config.yaml
d_expert: 128
moe_layers: [1, 3, 5, 7, 9, 11, 13]
lr_router: 0.000357
batch_tokens: 65536
dataset: "wikipedia_en"
Below are experts of layer 9 (counted from 0) of a mixture-of-experts language model. Rows are named router (the router's row for the expert) and show model dimensions 0-127. Each number is 128 + 32 x the weight over its row's rms, rounded and kept within 0 to 255. Numbers have three digits each.
After each expert's rows: a language model's description of what the expert responds to; "gets" lists some tokens that make up at least twice as much of what it gets as of all text. This comes from a sample of Wikipedia text that the model never trained on. Tokens count by the router's weight.

# expert 6
router:184164148124141105174190171108125091130128109133127146108125088170091141067114129154083096154105166113160141118114175072084144076091080104103223087116153074132102088094109091228124080089099176165155173144121144102073098159165151140140166123147097223125107139164183080112176134145112143157101120168118114152087175125156173097141189131141136146136129203128090161148138121105115107137121
Prepositions and verb endings
gets: " of", " to", " in", " and", " for", " on"

# expert 17
router:142117140146095086139132103124151130156090097114118142153139151120134137072165118182132131129115090142109104123171124144125105107097112156174180104156143152133194135142188101097125113075166074104098143123128144183169093146082122080152137118112121128137102137090131155160122194169111141100113090115163066047138062127138103136153115095202107051128108140112056161106131119103156120158121
Coordinate and number digits
gets: " (", " in", "2", "3", "6", "1"

# expert 8
router:131100156102121185179130151141128168121131143083127118103097102188112129135106067114157122123085095106118150129141162111166145183183119097120075161116152103144142110145161150092079081147076069143165124075116110072143134175121135136100145110118152099118193146140142100123149200100120091179136154149123184117142110100096124123127109159099131155102124111143030093140187206101143127115126
Articles and punctuation
gets: " the", ",", "-", " (", " a", "|"

# expert 22
router:045203076161125034072110138188131114115123110123146134129094183113174094177138111083092173178145181159143123144154151053118088123075164205160061165140115113097119136155104076135119106093138139142087081164120106155144158080086159131109104174109096166133108060070109123110140103129118138162157121116121128156088114138129116109107120141150091144175092097165229122151155124198147093143086
Name-final pieces
gets: "a", "s", "i", "o", "ia", ")"

# expert 5
router:084104107161153074109126074155119136110148120053123163112080083122107103149082110100208132156089164126130112159145122116104101144083152063144133170091123100141083178106133134096167105124187122174135115171097085136159138109186073130155091098107114115124104074107074121127118133132198171080126156182127124144125185109094200137121143113100159183124164113146157092150117112115109110157110
Foreign name onsets
gets: " the", " T", " K", " Ch", " M", " W"

# expert 21
router:088118080135084154147167143126132184078089050074164134084112143123133139172193137051137090122120191139090095133121129147148144153198129123087115151056128116137101123187122090108151096145076143161130144173101131150168132092160139160155150084123174140154099124165112096158169170106185137153148127167133094097123145135169028118092124153124084153123142121131130189122123119177098179153188
Article-led title words
gets: " the", " The", "'s", "th", "y", "The"

# expert 0
router:156106132089080160150144135098094115131143153132123163167095093129126096046117122156073108136152111096163122114111112091154104094138125071116191113166093160109159098085138103145119091077128135076147213103142186139171073157122128131171159141121136179061145095137192119136112166142118131058129122164144121130095122132165139185130162169103147176141147133113075078141139120114164158172144
Verb and adverb pieces
gets: " of", " R", "ed", " in", " is", " was"

# expert 15
router:151115142083109149147136133051157172176067090180126141124128132093081114108132182094153104077100119133149157129114108159126160137172147171075136141121151080117140096086133181166136156183078166155148090158141076062148122135173121075151145124146108118137105170154123165082129135132143108088165140101167114122128137114139151065124154120138084116115144081135084141068119136173058100129158
Sentence-ending punctuation
gets: ".", "\n", " (", "-", ":", " \""

# expert 12
router:226159115119124171163113124094111137182190088109085150115138133117116118173082153114103115147144114134158190105099161120104151108128074125123170103132121092134156077104102146176174107133142113154155155141085119138073146117141124122114123147151099114211136117126135058140133071142085084206084123149162120132124111167128131104108095103147088180145149197151104113159143120148126096099067
Table separators
gets: " |", ";", "|", ",", ":", "."

# expert 9
router:203119163151079170143098161124094100143139072117124154132078132117163137110121140179138077196143116142126136130141132116143096030141120165134157099131159108137168147095112122183137097096125120155119101102097141108084128148138153200076058192098163183165083125170153087082136094082076140182082064121112116167189112105143182133121144120138150155096148153114024161170151103131141146103127
Commas and function verbs
gets: ",", " and", " of", " was", " in", " is"

# expert 14
router:150126181050161125113107087158126176130142203199095129136147091114089127132058121112156128097122147145138099126135145140172194152151151131108115112165105098129149120115119187086142129143141140075099107143134082126103142127188133112137139168141129067121139092118102158064088079113175093044168221107124138111156171081137110174135083110102157162108133153049190080103127131148090102116166
Capital word starts
gets: " M", " B", " H", " S", " D", " L"

# expert 3
router:080104067118131078102114123142173128102159117077129153114147129118095128159092164072089158133148166179108132108135134138125190140138098139098134172113142137138137100155142118116119119189167074144154124155138125136144061131140134112074096138155074104151119108132083203091103116141116113102099105112148164155157122112177148076116124127122163105131141110173173126098173137113137129065154
Headings and table breaks
gets: "\n", "==", "i", ")", "===", "a"

# expert 11
router:073047125088107109151097099119123122159130133205122097124112140085096126059090117157146126149098107147128154154160124141103168129110104189148159173226112127148134110096128170172116196149152112085120121071174141131147110175141103130100100159098163082138138132150138173118087120109135117096150163112155156139152138113110166144131113116129164123102120061093036093131092110122176200058207
Infobox list dashes
gets: "\n", "-", " (", " S", " s", " J"